python train.py --n_experts=16 --balance_bias=false --init_std_o=0.0 --learning_rate=0.00303 --decay_fraction=0.559 --final_lr_fraction=0.02 --train_tokens=624700000
Below are experts of layer 4 (counted from 0) of a mixture-of-experts language model. Rows are named router (the router's row for the expert), gate (a neuron's input weights, with its number), up (a neuron's input weights, with its number), down (a neuron's output weights, with its number) and show model dimensions 0-63. Each number is 128 + 32 x the weight over its row's rms, rounded and kept within 0 to 255. Numbers have three digits each.
Before each expert's rows: "raises" lists some tokens whose logits its average output raises strongly, later layers aside; "gets" lists some tokens that make up at least twice as much of what it gets as of all text. This comes from a sample of Wikipedia text that the model never trained on. Tokens count by the router's weight.

# expert 0
raises: ".", "'", " of", "/", " and"
gets: "s", "e", "a", "y", "on", "er"
router:141048141179148090130126129154119120150128101190112129158100085107156148131130108133124124150124075143034085106096080087143119107178109141154109176136158086094100125111144141142130138121106140
gate6:144138138181146134103106130109091127139104134097162153145082157137163101136089080096135151139096104108085109116064112158191127161169120188191146134129153137117103129138118194147139120138095108
up6:103127144135168172162192149155170185123119161129202151139175179125171163108110097114148127122163117121119116129148139147131122057142131190137147141061112137089202105151153167073062181091123180
down6:083113126136133124105125168092084076131124098143170130156208035147106163118118176149167119096153093103182182118090107143135113122182157132122146125143177145114175090151103124133123128139115116
gate7:101125159116142100183152144144124079177142091122118123133182132147162099154137136122084153160008128114128097107158130115127161108161109131140075087149070060114101133091168126112143079183107143
up7:175166128048186120122151153123116193083121122111115112055113125118103117151080141107115165144097154155141094140156167137137047160117071125162130113135149146163164172146126119182105124123127109
down7:095097119111109151078138155129152141135125122137151174156123159182145115131131157056180144153113130178084084079063115129119081121117112114140135161141082061123142133114133091119105101121086201
gate8:106140155174137125149162184094116113105160140099114139121105126092149121115152082109090136103164156128168149138144103104068184138163168163104047109125198082152166081120069183157149108147183139
up8:110107176146177141077070109165094156112148128153155110115127083124143049155141195087152140149154137119124181115133183159130111140109093131110192124093116157140122168121126058060128125101083107
down8:128180159094142151112126098100137148097124098166076101107174171110088102130129162126133140122174103178090137155080146144081156042097066054150140160102136065127132216074160144145162106107091119
gate9:135118127113161138155086074135067120098138113094120092166084166140175102070091146096155124134160078139130127127131157151134145167137115198083104150068165109137179161198170152114136109163175090
up9:148161185086105157143078145144121113135129144174143120141163105118126105124135131075164100134104139086145076133141106161097096074151120034137151136126144150157094082094085148186127093173077092
down9:114109133117115123116105120063158143169146133105114102117154162128148093132151058120061100127133105115083105112183114145102133107068114100183114070146160117139120141060052156067126187094101140
gate10:110136153129109105197127151134128145128055108155124121153163171130162113108094156160166138164116150112081168180126088096136188102140135211103154176127117131157106148116163138055084171128100129
up10:127102099152083087076117161082121134124130124135138151112121119125109123100063109092091132139089091120143102149101116149156161106093142138072140134155175128085177189169107122098121171117143077
down10:204138083120107124108114168156110107128123129143098152145135121075148084114163068085133118127163109134158151181174137160137110158156137078119149139145142159102101124114115073164182086146145162
gate11:108076132094122134137085143120102134160157088152092132131113211144110074164058118073144098150115071147130132178198113079120149078148125187141143132183091163095134115095102154132111136129097077
up11:139129133148123121179121175088176144104110169159164105094128090108124116114219142096138105150150130098085133205092155106163136117082099117095149094148155107126119103117094087178180062128134121
down11:175159155114098138101116102134081103143063125092132129119145118129111134105129154156177137074133182117124102084154158126105124123064147078190168115089176145128095100119085123135149106075147209
gate12:135149161173108099118146119083098098067102134063138109125126157135085094168120171110228080187109110190122105131136080180131137141147107163159131125149117123085126119109144145143129160142142120
up12:147093106137093096108085114072106176087117098104137085136096135118176140115177081147149092161111159100163073148102120174137123161123143136128117104135130124116152138133047191098116088119188190
down12:094132159088206164163107126088117114111098142181102149151121133137109062160172161145137138108114142112105071123078128113132138164164152153122154088122188175154181108121126199111133152092082137
gate13:143102153092163145109069073164114130135142096137130109142152097059149143141097123141109130143159125156146164125113137102175104155150071137109105133125114116156153131075104122154140207205155106
up13:138100150155129083090072133110125059170104117132146153120110129108116130159075131114111154086191136168186139147108071128195184083099179121056128144104121133132119116152168103147139145129151130
down13:115110154111168140193106186125082118156141148051164135152064158124124159132163128138142099071138140101190100126058108094153167159114107170112159115073161105082172103115145105088187085164120084
gate14:227155151118134107184149167194054107117125089119183085126155087163141153125158098155149116136087119131107108177094161141162059103107130127097138147124147083111164200095146117085139114127142151
up14:120148180133155109131144117184096116109146081125079126131169134069158078107155117126134160093108150201111135151162101110141141142113105136119128132135128150137131080184099158124150074128085065
down14:085205146142146083098113120130105119153122114117107174142139124148058191098137126077105080127126133163147116148134154150090120067110102151109136140111121115164139113115074119100166166183106151
gate15:138078150130119114133121150195166106109131099122102082073132133102171126148119114063139158108124127126117074101128107145158121043097124138105116103176155172169110125165152159193127090126188136
up15:177093162074121124105098156112122127137168127138132172169128110128120119105094091118144082148147153147157138151108136121183153101116145157071105147159215184098142143179163120139079134070138110
down15:124188140194145142125162130137058134141117152129091094140140134152127145076120141147140166116119186091146100173073120187153135086078097139170142140158135085193094119085129144114180133164145129
gate16:156121141109167154102136162117085114107135095164105136139084155103108041133147132105155219149163184098141114154168164122148083142193225202108105177108115135153099139084125144116160141091106100
up16:048124069133151155109162079094145130107152177130142087157114112141104128134104083167147134092132121086118093150161134156135099102109148140080133179150132115061108126112160098141182140073136160
down16:062147159095043128118176123128094130142107135153119126136078091157149172139126161141155101117131124136170187139082123095142128139125138098134139172103128139125100166127097121078058044155132102
gate17:173117113153114117149133149153127180083116087099163054079100133132113095122126095142107176141097172146173105147149132126106161110156097072133109141156181121126126069120121120140107118135142091
up17:130116140172120111069126069133138060105101206133106198083126075137127126149122143127124209138120112142161132154119077162110135182163155189136161199148072098135162128121112116165123155121135116
down17:138101134153160142168147122099119120120138120142120161143156162124101134162122150192114107183168120105154140147098115161146128170103141147098103116138085114075176151132159134111138197138181151
gate18:103114163120097104173096096123086134064160129199123168135160120062157175158135174124143141094121085131125132088180088112077138185188172090109124117102146078194147098118135128147111110130140143
up18:163126187136063116109131135091117085178086081136127137105100142188090131082143139116212156162144125175104046170166084162168145122146126133120160078082142133163137100122161104142154113120111090
down18:117109096156123162111145136118146140121172109129116141107114094134105126172111131079122167130138114081089120154123167111100185149148116151083100065161172145196107154110167093107084157129134116
gate19:079146165140127121141154088106092099123156089089150119166093109093128114097094080151169208123117097139159132140120106131181129116121181159066065088121141168115183138121116158128148157131159135
up19:135120149134172069133145144112071156163133116117156119115144108136130168193138104106093164137138114094163151113154140103150125205076115092118071056079105090173201112169125175155080126095130156
down19:144151084145057081149122151105136139148144158132066111092132149167158172102032121119142077149078144136146134109153133159107147098145118132080142101120111128156074093163102110124127077097163066
gate20:110092138123122139144155196173165122159142135147129119116164154151126112146122105161149134113120115140177147156161106149153124140176125131141167140121177108124155114104061078084140155127150108
up20:109121115160118115100141156102111120170125140074173194135067129157152106172074202136163163180116124075090161106123160139124123144166163133078129117156114119112130113125172133143159132090089101
down20:083179155177194123132108096165099143160111137071157167183119161139186147128086182163111144213128090130124125136153129127117140140090175115132133145136111093097092141158158155132096184167158128
gate21:102123115124137135144152154161154094095114091111097135162129152145096087131102110184153146147130123100093081070140134132178190108166182140119096132070150104071147168152064106124206098113064058
up21:206130123134166172129104143116081137115126164155074122156102170101138157105163101138155130150115086145176145174128127127182134112109113104077136184136073120110057107114163153141091105128139120
down21:120077124120089122102101131156181108150108169102157155080082119137111101152144189171147094121120087106127133122129125092105171166139141135113114100133101128129131134134122164132139203070074145
gate22:080103125145127147142121088134052104109180125056147116140104133128185128099120108109143162083137113152077113136139134104160207088148118100083121173110186114121000114116113083141138082075145195
up22:151123155150096090144148143166167112071163109154083092160139126148094175150167138054113075146165123119127103133074148154136060096121183120153142143152149078102090054115160118131162151142149104
down22:096195172112081134077152130120226101121087127106131131163103161121085144113141083134162140112069089137162130148135128098151080105120110137123086067139158150181113160147098056120144142150144069
gate23:095101075130144137138105120103095147133139083151151138125130110108119118207118145091125103139136072161139125108137133154145128146133083119168034137074138118142161114132111160146190150079189090
up23:146142137131115122177137142117110078143126167119100154147130116083141078100157131136135136160171121086098126126161160171133114138140128093143122121154107102069136162084075115203086115115116081
down23:127086127145077198101107126126141129135134129222138169138169122123188112103100136106135179188131093118129163143156096102106091085188146102168129136089082156111134159163144132143064171122086125
gate24:129121152181132174110174094063149128130151106173069170165143088118101126074129147160167108184129083137161116101093144177161158119143037171088095125073148100104124109143111116118160081157124102
up24:160125120134106164085116098152128129142130075097127129200119131145117128176186160129142061126122099125141070123122108108036160173107146123145107172144165134126110141072148157150132170124113081
down24:156125109129128163119112068153084163110144156120137111115156103161122106145118117121169107087149142132149087134133082174116134082120106140135099131117139176136144122100166158085107096099161160
gate25:160143174130146117147116148173119034200085114151144125177154134153080127151142077133110142142104123114201117028146071149135107128177126169068137119172155136096182125140122165095129177159133117
up25:118157103089127147188111116101093145118104102199122136101098157112118001141103185119132070146069135134079120140137164069119087156185105149094082113085120090118171164131133159140152179140137033
down25:180104181135123155083138119141137095096150130076135183165135139117119165146148141189139219135126087161097117135063112080165123209117192150120077121106148143154113115131157150180070126152115140
gate26:160080193182163160106130085159121117094115142144154169064157189143129149108156157171190144084190137152150089166127141116130129125150107116114189055124127128186130105080137129169247114228141177
up26:201139172127106132130107158099157162118067122149105138028156084105092150121121151092155106125100184115032069168124120125178111104146092188094143149136134169119149156210135176096102179145123103
down26:098140093139111087148124159181202108136097089142088081140118173148180142128110127142119111151101149155161191044150135160098121145191121148155139205140081131122090108128103094147117150102134161
gate27:108122133180105094166087105136111189092164150192063186143220137149173169152084061141147117126108145148159143091098149083145194115089120133094107174158129191202124118139073154134159147165130174
up27:087147122108136087108053146165107146108167082091140118173113118135188073170141211131153095108132142104155127143121114154110104111146116047169038148137144118162164169156088176120171138192080130
down27:141125130148164193119170129150104160167097107142152136135116171096133114102109168152098108147118161113114111056118129134113140180084157102157129081092142090162116136146149115146120071171092129
gate28:127122152151110116144087152097155111091112128151186090194076110126146196138116107151120128125068101152144117104183160148135088097127130170139151156159169127139101147150119184123155171161120043
up28:154097142098119152092156107122188158126155123103149146166162152091113097099114157140138152122096112084093064088147153111175161140136173136113088113083139133145127109147185138140175095099094109
down28:115111149142117164117151129100131193084134108117122150084126162142115142144088144100078157081118157167182118091151085113125180076156092098153124075138159141131101102209185131094142165150148185
gate29:125126160105117125143120154107068103150144101115089108083170098170082128110149167155105175126119167148082145141093196150107093098092154141183159092121169135101142114142080120093121082152091079
up29:143141101164137101101120105119135144136187100106110200106128191128125158128153144110125151115134086137137162096128063177125188123120065098167052097108098138122179135151169160217219115074137132
down29:121139097100145178117120112080070155113107062074117167131170110145150114174147203149179132137161167156160135161107142172143142096141113124169165116120176139123190083107122131144063114170183063
gate30:090148097184110103124101135089192133142106129128126111137109076129112166135112164090157113140143074143137128087087129136132134160174159121105098208101115167126094122101164148085103105178121117
up30:173122135139146174137115150128129106123090111152142115192155112101116092119166097128110113122058132064119119148183106155125131100127092141162114113143088080147101175124152128197121098110150186
down30:092168104100096120140112103093057086101110151133149160119130141182162147079138118081105138060099108081147138165049173170126108166056157123145184159154120141099121164109122098168157088203123077
gate31:131084118062144066140179098120132113155079175130157083045179067102137169135188147122105145159080104116128084151162146164106157088179144116138197105099104112138132163078132153092156087160145078
up31:120177166143091173084131092108143101151117137154130189115105130124156115130178176164065139073151095163105142145079169078079088090083131135084151096068110126122102172154168151121106169147214187
down31:130113103128143149154094222120097099187101091145165144152091090095119080153144156100085125129124139057135147140106162081109068147142085136062113146130152123056152076127103137087061145079092142
gate32:142106120157078132083158125111057155133123150087118115180058117194158105120080062089144169101077116131140124129139150108185104100157162169136151141104094077143156107110136178106146150155076114
up32:154131091122060109155143053125118103074153104143120179107096165118188180161166079147109154062194117166089118104145133184107122133113128156057123105129102059113162119091104083133113152135155138
down32:097133113131152170107161135149151201117120118128092078114175110200113149097095099161132090161170126141174125154097103160147190167141076133137114188196070100157143125108222111112133062165139120
gate33:146087114206135151115190139176137118164163114137123139101134135116082060137129128136132091117141124131114122127097139131156156115106101160141161169127132109058184125137116197115100125167128193
up33:112114138129098161120176088134131072141164132130095125172174099107109120143079161075146131133125170129118144157168119133080110165123072117144142176155137115077141088106181146066160098136183120
down33:148126113102106141128137138100096127050147149166110131124095130113115132139154133133140149128137178178109181121125110180139089151128066103067116166145174134116165076101087099103101074181140046
gate34:113174164168127104116132138173106118169087074072080129170089132148065124186108153129184099159201120125130140168082176122131141134106027095113066152089148136040145111133163181107045099150113111
up34:118122141071156120082100130134076177191169114101113091172122092089124127131166126133115112100104133156126125147138058141140123129131138112172118104085110175058123138122127187159071104100150178
down34:148141136136171110137139112128158119127184125143165185087178131142176109090126153109149066176122158166112145104099105158149101137178099112129102152140119107169134142138117068147146159139149150
gate35:176123061113176094149084073189094167144166076130093169061179143135130140184111058109106134150103124140099177133178122133120112137137094120095144096120119094104150121114051183159142137108138147
up35:117146184204154109134180137120127127112125164098173142202075113134125138145128209150070140171039109126109137122100103155181174167124137108115143149145118129091100110164087136167099160125141135
down35:117105089084057147159077159148179113121055166135131136178143147132114120096135185163144151085206112049133132094111169107105083155096148147184142097076103134119102160103150130083161149117102106
gate36:112131126164080096090112168131138109101144105100136130063135106128115091142140158094168155148115138123077112132168176172175126099173130171133183114124172120143165143113197045134124084146124124
up36:103113169128147083126166106140150115146137083116094094088144162089174091094111086139090152092139114070102084111118173047133131057058147137108126136088105119130107097134118081113140145113116098
down36:117105204101091157166108141120152114139128086089113191137139102101209140074103155116116155116036152105121162111098155161130126109135172089163101127136147163147167073174146147176112153149174088
gate37:142068160126163134096096105110135118117117137183091103199089125118112052094054063156122169151081130140167159125104163143083127123086180156119142114114195089149117111128077090104152108075084163
up37:135133122123117081138170155099160170170103152142050143185142058113127130108101154125127107132131125149174093161073147104152098149082104156113081117111142131161164100101114079179161119091152090
down37:130149085137168094109104121117157107170187095126205165108141217093108185136154076097148082145183117172064104128133116135141103100157124091141190160125069136147075135084157157108115143137115105
gate38:164126186135114173160150140155099049082092085106088125097179070124083085186152090138157106168155121107100097072127201153095085132155149143084097136088056175137156123130147105176113098123108105
up38:186119107120133192124118139151154131187168110129109082099143192123145056090069170115108097117160147174139121129130129118150099073150115158154138110160115117141186126131143162085192169074182115
down38:151151167108069047195133090097128140160099086146165143056159170122099116131122114092126141059131161101162171146157086087150142158134210065117161166151212149151161180111145100082083079136124172
gate39:158152144133143115152139103160121105138120147131106077128142171171125078135151094166146085125081129062079112130157154120183086148115134090106136151105161122118127171090121125109066090162098131
up39:128095164108092089104164101133164119142134142159144090139140107096152162129130126108177129208116059099130125106186114140112114114177100157066134137093085096141152112113114099126143128116127091
down39:133056113114085157103067131096234121152119146129131131177117156112115113108124151155104118109124123115145173125165100106099146108153146140149135111145101189141067171158134181138081159112134113
gate40:158068119205134133110142141093184130123129134101129080171166086161108174134105146141134193112174102136082072147121084104167098177108088110108130151145140114128126143117123132129169084137160111
up40:125116111161187172150158116077109079130132149124133094102175134123161206168088141091179141078049110104141164137137136121151103096117117149158093158138062194128093146065134170082062125141131143
down40:089161136113140124062183105142150137127081114168128147110113151153158108129096161104069166157143077104134128092111131105113146086095133164094138209172114129125076074160174139133112158062123125
gate41:123108152146137136175085095158048143131185130175085123163169078144139130128176191187114107102090088132075093188193222103108154084119113091132114128118127113193142053108122112148132135121099101
up41:171131168158130149144119134099135081100189071183157202076143107135135132107118133105151157101119094068132149176082092129155162130100134103123112165114115188170141170197138119118118118149104115
down41:123135086159148163199091192143053090059155056159143141136127083116136161118109161178123075092156148183110111135159168123138144142141140128182127103134125116142126110120165105123169106182132131
gate42:118110161127102104109089164191123157152145181127081125060141080149119112091117162200138151139133109093073162160142092121130144128073151075136122102124132113110147105122136147159143126183162146
up42:127141099084150155126119191074107103148134098110051140098121142109153115126150133160137140136149163167118098122106142161137116160130147179129148144106164185148131110160130140141120115127122096
down42:175111164136132121108173129116134097114131138164101143183092111173142176160143157100152131099127082137142187166158128109128055169116115096132077123145074175103109165162158156097144177122124093
gate43:170147129159109116127214200135093117148146090104128136114171130127135142084078099148115213159162106162142121147132119123188157104173116087155127167155154160129145175154190177102101145139223097
up43:111098154194175114150150127157142138148155070119183151092092123124126177060173124098141137170144088055076177126084178142090093111158129119196114142171144123085134134086130110191143106118086108
down43:094154123156107112108105106124087063171188151087136209144085131119126193124096110169152093073131163129107147182068162184174150197073109118090114072174219092162136166110127149138143119115069089
gate44:203131117139141100102149148152115092098176059099117136063187125180129138141111127151151095140127093120109089182181115127179172092126122152119105094170125161129119123112158174141139109173160128
up44:081161088167139114103106165128100173171073123056087147108099108140121111135116162119144170154155143120117136162094128177109110187105208180100225116129167112103122134175122041096117102150134175
down44:146138164124162074106132115084153112138149128113174187174190062131140116127097125119136151104104102142166143136124125129084162183099171140074109107179157146148149125083162133097101071136154119
gate45:150162138116085144132147114213121176170123058158108127101120055120188127138138107096189119129149145081124125119139151108137130123123157078106127129178159122142131089167140143152186096098138170
up45:151095142084140119182148135173215183145119075121133124118155139131088101136050104139098143179155097104152110097140118074159101145132061142092066099138132049138094146168114118173089093114055107
down45:144121152151105116207214080128112147074116176149135042221138160074131121137137121153085134189133071109127137149133114121112110098102109108097150099108061147117089140066134095171155082161128113
gate46:118111125113156153161135116080119118146135072147166129105216099180091088114139159087164117108122139086182102085205116136158163121126092179109118203144158131139113127132133161091060088144152083
up46:225119151106103105161157129204109085097213107140146098125151143146127093105146148111131109058113128164044150171132140168098140094115141145100150074207135106138141074109154132161101173182150218
down46:162125192194124121116102127136191146141165157137138177134083115117220198109156084174137132133159127098128110151183122113102150135137182129062160074158139140083118137215173112137167142122134085
gate47:108120085139142152189188141086124130134184118169139116143145050102130131140186108125096163104095163145088090169153090153112164165148153144126084150199117108047182068140143126155133147106106148
up47:157108130063170146069135170104045107158171132088104131121130126128097052122096100160150134099138139104188124129140169139136159131149090080117132087097105177126057135134094129120133167164165092
down47:037085115168160141150102110094175141193159100111196122134103141121147105112127082070068107146152128123157096173083105114131176121155151112159171149109117142090153163126154143113162087125100166
gate48:158132125119120196115084065079087161171133155144111172148125110100151170081106137139140118126088060110162147114200056123163106112127104120113105148101160169132141101145130102121142190178156109
up48:133091142160109092169128146117159124124132129146190135062136119143024144118133150132126116082102153174134166071076166136121112106161130115104131063158111136131046128108150157102081166161169080
down48:124135077183105105140153062114037140085139075080066122095215085153117150111090061091167083103126136212203128157168195126173152125139097152151085114171167129171059110147134123139061128128179155
gate49:116145098123117085082131079192136094190110100069066107124147150139106112170070154166067123113124152172126109124148165136179110111156064094107127159135099167113163114117112098163169199168105159
up49:125083196124124156102164151093113175124214167149151115127081077081164099165132101064127121123093117128082108137129151166084094098078085118173102113057141085165114097143107145151150138152138071
down49:130134139092095126193131114142165099148127136128108123180096177174160154136152125132141204114157116126166095136177125107091125129170190171165093062103151168107116177123128134116104101171113142
gate50:187129098189157128107145156099105149130134132102117063078102116115123159064112227178142152106123058123107104141058122101135112122151135137142074154108168154064149177117105126060154144185100088
up50:079153157106124140166145109121131075172099124237059136103136121166109113146109144114077150111151137067145109179129129085117101121130110098163164096076130193107116147142084122133091097124099187
down50:144229152154147156138148142091066098079115119120116143099194151134099128142122095101157092131153152154170092133147095082155126120106095128093084117138144151128151152092153083062130083161148093
gate51:105129139157108137150115162095094172107127122132129116074109187127165158127137151126132126109156067160103071099122095125205159115168091129137126140098138139086096165181108163155078116126154123
up51:094075106169142147117116136133172090118107101098179196086150098122116138086105088095065080097128086167094123069115133185135156146150106113125153094107180130103130148104070202165196066144159091
down51:139168131139150123127149135135035134130162142147108141138093096156129118115082105097193111138140098159170158121113142148131090176095100144169129149168126111160156133059133092202088140173164117
gate52:046149083163105128170094143082083133101100088141124107145072118128130134163116187126150127157135140132150170120147102104181133076137145166120104128084125147139113114104119135112154159126107131
up52:081044150109135092114144199074144080130108141149136121133133122186188173172073143098197132159144126201181099093119091106133122198116137127147117117113145148077100113127167151182122141109107103
down52:120141132127103123151175128180113131143123153164143141101122077114164126154102101112135107124099156134119137083110116115136141091154119088122101166089163131185109139181133192135160105193127126
gate53:133091112123112086106091166157114148102145188104100103087144121113145171126108154133096084198127109108109085101136155112163058098084110129154152127056143155090122126094159136107145143196090114
up53:144123106118067101148147162133113126148173079109108117132117175112118140114148114123052101114111098161165111099130088120092118160152140164092106139126139170123170082152090100161151178106123146
down53:165112100101157096090135126188050082098174096171183144187135105106099146118175125096077087150090140138147069141176161126102116152150156141168104116158105117119193147103153093205139134170134128
gate54:107110145137070120140146066163158120107140124107158114175080130152098087116102091114171133174131117107126124126078117118116084131146105114145153147137115100111168192126154114190143132166189162
up54:109099089112134137139125130083133132087160140114136099154135099158141161079127126077069119117153166143173138143151154069184101152089124182126122163167169124161147181119095084093144111105125112
down54:136191147177109179125091151146081082117108139088134087122144104161104103167151246151167104129102199128115069141133113173163173139116066092164096133145157102133109106095157105158145079190150104
gate55:114057132079105127119123125145113159086113128131144106145159109094122138143105071153152148136094166187136120116150147052109035102080180145090131070064174134154141162059112163129089103152160063
up55:110141122118146152113170064146128153166088176173168150135168129138121119160135125116176182145145126140118130122118116124164139163179098155139089095157104117113117043160110115172130123126057132
down55:078140120137076139107088140136126129137132106158156106107129134083089121106101183066114119136164107099185162096168114124117203157138093154146131151161109092143115151069091156103125202104074147
gate56:109105083103130141147119083117091076106115165110132058082139114069135145150124101137116131090124094114153084103086101136157097121188112120144088110090150170131134131098116191190140140091178105
up56:137062152080158109108090132122151082079136089077143131169103139128152115090116126103116167216124166143119105126133110138072158078136152165152095119118107104152116176207151136080077157126165078
down56:124088114151149166162082118118172124132165182133171096136098173075085134059177143165135081114155085108077102185135112083096099107144121143118152108159095109085087124138046091109123113109091141
gate57:133143181083181089118060101184145140124096144072167109081112088144131163131148146151086120123179139113064109129082101066154119077126173072095190141137191132190050167140121145183103086132132133
up57:132166166146122132112143117113176077145132148159132082141134158077206124070108145134176092143065108119154107177113103091113113168159112110100117188101162119130146142149123123138138189105149132
down57:105166150120153083117176183115217079124142120211127146120101096105127092193128126152078157167104127112145149120121157088176126111175121118093100143189183104103125157164114128153152133162119115
gate58:145110163090104085074156074150159147133161136098135200069129096115190156161164103122085078141191118128146124130061134123105111158106123101139122127147087099097091072111146127107146143163100193
up58:060111118149157126070096067136124124102093124120115182144040163120177136167175114149178162120167131124113126151118149138108118177171143142079171112135176140050111133124133108167150099062120122
down58:116135074149122190129138154179109089107153112126131111148072107149134144124112127151068107147116151173178100112084127155209144120125084104166121166180159126154213092111123194159136094169124173
gate59:125172182145106094179065097138122157172131091123146164193156084160120123089058057102152055072126136096105130143129151081134136128100061173078085159104128105096130186098081186084119182133129145
up59:166123166127100166100141170190119145178128189154059142104197116141179160137128146147071125177130131142150116174121148182108160088092132101146086109125141112079168046132155077151101130104134131
down59:151123087123089149141069103059099159112136070117067076080164161127134139071119130111187178112176129119093154133179113113133089088121140088122120130098124204177138108124100117162117092138145177
gate60:133125113139156109154124122154124150102141127153153118123133148103121097148112092134130157110068096126121125140141101116144159162166073124235176174152122140082119158149184158116063163141100103
up60:122151078135153161126164192062179149174149080156170133164108120133129124107118162108099149103121173120106177136139160126107101103117171153075145109114108054130127112125112140136162150100116197
down60:166134134122178177127092086101105148160202120115133121101145145172153134136139158101170128159076136106080087077160124137170123144124123110123131113132191120130140064095173118158164129093132152
gate61:080086105094128100149145127169158155080118094102128110126175100162118112084130078169106102163147143133120136119111061160129098091162136129105128104112108108102118174105086102052127138128104135
up61:146110122211127084119094122115099099136121207133088113126113110156129063135159120143149066124114129155122148175094124089134138141136147144146080138171145133093081077118150162095064053118170167
down61:103108062072135186123154155087156101110137125212086107101130167166172122145137191124085084117109122092171180136119161129114118186100109128163123095115134132128146107077130134080153144087088153
gate62:150184131152111124154114177120152144122175103100182104148141135108117178126109084120118099124099077115072083149115136178148128106094145163167138189131180145192123137085139145083081165123138141
up62:146173129148112157160136109154028096120081102106163084118149162091109121160121160148187123176105100122122105146210164128162078093126113170113136140102089163128062107120172162198150099152083069
down62:169097071061128086115116160114154096148088112161035161110068131147166098070078110125084138124127040132163121114085147154105061147146081159104152134126097100105090116118089079173166109093135182
gate63:144187155127124155129093088034081125105174156169107081116108173160089141157150204165177112190115103115075127130104101150198165150133134123119114159107168140108163104102157113177141088108122118
up63:109090105120166128163162096138100139206116140163149128123080120118142082088164131136125094196113206187088122080144140121129169162117086082123144139133110127131171113179179148157131117140155081
down63:113132131081118190149096174109141153077097183200114126095111165127091148136132187124079115083116156093134136127119125128109121191104110119145148142096139152157177092159111135049097147188132112
gate64:088111106173116105156150092127112106072138127129107131136146153169156111086086124124129144143119143109123122113138062132188145085200164088124078139119140116113104077056104187103100177108107121
up64:132185116114083124116075129172083111059112125104199178148210100150163166091148158181127168111142105091149097118198116084168089126109135161148144137062099137069125085086153133132135139179106118
down64:161156136134177115104100071074089145090145114135147123096197140152186160129109139073214111132113097128038102111155101096093146088156134122096171140147176108166130151158125127134082148115188181
gate65:156136159152128067135116137099093135166132150089141159163113054135115138176150103155196101113136098149163125085135162129104156119087153132104136177160125160065117128178139094197174101151177107
up65:130135068127182076166123108091119175133135116114134141151143109148156129109127117120127151125084112133120121091134105135164153055151085076107043160175126172164127157148075099129143084140162129
down65:123135102127151172091151096143181139126154154179167075059130199099086117116124113110156124096153112103110153104139113156082059145174162216127181098145094104152121176186127110134092152103092199
gate66:124156190134076132113144086176128065094147118130103095141079118118112152160157075132127085153149165121151109123116177157198141166178146074128108090062128171121128097055098119155153121125118102
up66:143090214082118115117094153113139142122092159050087133120117145148083144099147124124120202117161073138160089084093127110132139140136129074116156126130164158124112135114082139077153125124161115
down66:123192140101152093116093159163045112075111119125154145117155058104146165119113172134126177121153140128126127157131102100154066100133146102156100173135168056132109074137087158140161108187132100
gate67:147114152075150122164201129141104139147098109155148028107127104193095153142173076148149146108112092093128144088137095120094108106113103124146167153111151104157135119132146197132147126115167087
up67:102089129143100145135086138102115129092166134119178177255163102138163155102120132125095130095128181105179115113170091088142183174107123115132150062133108163158163153117138066085153119099130115
down67:102125079178120097133095127085131101130145138094115134089178126131115120169149166075179141134099104076128150154096125129110066165139092166102140152176214134142133098164130144057133124085158115
gate68:138124149190176184143175112049081162166031172107142083120095118100138163167086118089136106116104164067167120119134142185125113047125150118129121127159145136138118137115148155114108139170078179
up68:165131137177118111130130134081132071129098064134157118120145156076120115234180155117162195129105127144165154178146115092137128113114085136094090136094106160143118195089157125131127113125157092
down68:114180141171106086168128119132125089145162106128116076175111132140135166110101192127063130117107130140119067177077120187133129180117132145124173084129132192125143074115129088104084146153103096
gate69:120102139119092151153145115178135114108103077104090081113132057139225116141075127113156141111100162112137080081106141145101122105123123075116125147122165118095169061128081131117103142198087127
up69:163084121095176095094123194152105134075111168115130157150154065122145149154101112137130116112146144122156182048087141127169044124157087121105156114176158108102163157093107140116076086093154155
down69:073105163115086155128112162105122121146183172132063180160072130093119106110115194140135139158096211110179143149217137128126113202119121024132106111144130164180100105142156192146202132105121156
gate70:191134134150120214098148093156043118210148102115148110125152117180091149124138170156133132171029148116107136087164111071117045122148101116141134135171155153142121094097083109162113071162128121
up70:163153084131136122200139140076149096081091104113139128127142114162098150153131128089171143119140134113163110120064123138135131125111207129174116096165188166057091081168150121105171108093105117
down70:088065149110080109108116134068155130055117165120099153117146099153124152139107131182201135082135155146079177148091117142157171094114083131087062124116099125174188162100065114094100167198118110
gate71:115112166102037157129091167118099066159098122114145137175162169159115150153154186098140079135171165140159120158159101116135121140191140151172113128117157127138112139179123139099112067170164126
up71:094193155099145065148079172104084131051171100159142151090060055084123129194158129095164072134135113113156134091077154151128084115126111101152082121153101111132127056154123091166122129123141128
down71:162164099105145139120173102086143192143111152204101132116127073087152132111146123135119101164141098124073178148140124074159115164115137134116171118151140122135089078101140141124147111073146163
gate72:119142121084070065179129140100098156119132124136092154125149157062114118149206107136146135120135121170165081083162112105118164081137145152141119130138132129131075096145083105179152133130119098
up72:113119109178160150127158143115148145103127120133152231117101068132165174135090085112142126102160106123107120143092147087122054104170146066096144096115144067157134176087137095132172164101133149
down72:164179182145138136135129057090136135114163120061141125067112121166098142102126137162159130096088054167127164081118117151150141091130127166138084166115068086187106168134134158141143164154121152
gate73:141139060182110094134088181089159110140125138128073132118160134123106101132183096120145125166099089109117197215086133132120130147163116161166164145084133123100124116102125127129179090157178057
up73:118156147102152137113165103137075118171113139170110102145087098184056145157094145019087083109166180133063136071110163147121103121106199112133146100165155119114054127142153122116076153149115099
down73:109102129126165144108154124114105106132102106165094113130148180126157065115125069115144079094125141177083079086154090147109173182139153050090087153145109123139105103108112112149120169101176121